Experts of a small language model.
Experts: 12 experts in each of 12 layers, a softmax router.
Training: 682M tokens, 5205 steps.
Below are experts of layer 2 (counted from 0) of a mixture-of-experts language model. Rows are named router (the router's row for the expert) and show model dimensions 0-127. Each number is 500 + 50 x the weight over its row's rms, rounded and kept within 0 to 999. Numbers have three digits each.
After each expert's rows: "gets" lists some tokens that make up at least twice as much of what it gets as of all text. This comes from a sample of Wikipedia text that the model never trained on. Tokens count by the router's weight.

# expert 0
router:500532462547464424542388405625497462518583527443504522458568399469513438387509393496484473548480464540460429488512507480570564469385491496523509482444456519522613513522416524450569447509592444525564493489438517534617529506530572461448526524595528439507505502494505543494584538466524467510503506468514521444541536489513487488509521473518505554382479560521398519471473450495464540525601
gets: " M", "ay", "om", "an", "en", "ent"

# expert 9
router:549416611448478477427501391451495540425535490466590534485384470437551450453502539491589498492485467573521535534476534534437419541584428539444553593500563559471487582499519524492454489542389501469564449561534506442570571563444520514524516594479510494510528475536511482565474503484536390527438522472447446478564449427515616580506529488571577469470524457530473529476547453512527476494515
gets: " ", "or", "es", "il", "ed", "us"

# expert 5
router:458516382517505520426543561483549464532515599531541459544529574566523595578528552550523483567480516413554483375452473487486547487528486413426465502525458508421465443507522476628557545508522445563493509524445484485546494490524577444515540598449484594451466575551531491476571471479486576579474478499474514617414548481465451497548513460493459462524475457456463507457623505470472595498500
gets: " m", " M", "g", "m", "im", " he"

# expert 3
router:504421522532469509462551528432563538520592560447444517439442493450493495475467558510455505402497518485432474492541488462438511538514462446508576421585455461519490541548520516485459501502530515454536481524508400460566506460535455502604486439551447479496439585510534394460610444584472473606538491480413433570467520465555479445416508460545512420607425488551535604538514503526520538465389
gets: " S", " B", " c", " C", " p", " P"

# expert 4
router:546487534555521472553480603454370500521511414546493493531460501621522548501501416563450546486421439499557506546534447430476548471469563555478532508470521478477416451542446460432537610442597406484432472463539449535440461527532456623473516541495472564517489426551497466519492535591437526450547492478522526511483441552505521560517439534506524545527475457559454502460473590483520396488383
gets: " |", "|", ":", ";", "8", "3"

# expert 10
router:488511458511545499464567420505497486452492485529479363564514526541445453426509557524420537595491533449558552522495472484452503518562525547464488555488593562440500489471494517470488441455501468499440551414630531611398443442498535476493528453424448600473368428540397490474435530444478467578510504580502439511525464432498448482536516578484560525559504554423504463465458516478488456472442
gets: "y", "s", ")", "es", "ia", "o"

# expert 8
router:546503470451495504476457560554509476489399505492498475455515533436467579600438539506493554453616509391506433563494485563580445406499433521473434457433506502457477469480520510511478464482395502459489467525391578523474463512464547506485443431488565471520577493470550481454517467392408506443465590537512556497454537587534388526402425433498420505540537505461486432582539478486488555469540
gets: "t", "i", "p", "it", "ist", "et"

# expert 1
router:465565484454426589572460459477509531473470454475416541493540501494518453569492509486458460461532469610435514576505481514532470577515538499515424478459490528498548574483569436462530386559405555573429515500480503563411460534447472469547406458484437451549581446585456520457395523573525476420505520551516506500627512532434523508493486592448524500473426556523542407542413496453556492499523
gets: " the", " and", ",", ".", " a", " The"

# expert 2
router:495469555446607591468481458418428502583454504510504517560501444443399510529451425443562475436477551578497518562481529534564502626422490475517546467553500474509477517576437500484460469557485527518471538535501446430577570433495350552404489501522558518524524600473529519529555458503576558479561479496522518427455488522535541442449471551467441482489570528505578566522435380525506484513507
gets: "a", "e", "n", " l", " L", " H"

# expert 6
router:449414546563484490588543533470541499534443505570506465468534566503440549529542517483548502482541530470466500478580558406467532519488571480507557417519580512495462544493504515471456614368564481404550525428447396449541508527523484502525582399475655419530486455465449497492537469471521574529512430478474506503435522476528472517592477476510537522553560405570524581518532555484394506503500
gets: "\n", " (", "A", "==", " \"", "E"

# expert 7
router:473603512491437434526559498485558526484491502470522531484496534556555495592499534470451442612464449436466545444486573538481518441585459518515453553536409547579498470469516487556491504454471621587526490452549566524477451503460462482481450510571468524516465556391451554589396570431552506507463440443520559496481581541418624484490549518514449535465510521407548431475518459548473407549509
gets: " to", "al", "er", "on", "in", " was"

# expert 11
router:572468456456584542557371563563498488520510526507468584511487448475545413431547541468533514458457545549529510425472464543495449427515469548625493520532492374557570455491533489555523553598532541475486528603493551444491481526561512500394486454471405463405583505440540507534524498582474476413508504523521473437476472568533425460537514454495489541458523536500512434483473557536641492528523
gets: "-", " in", " of", "ed", " on", " is"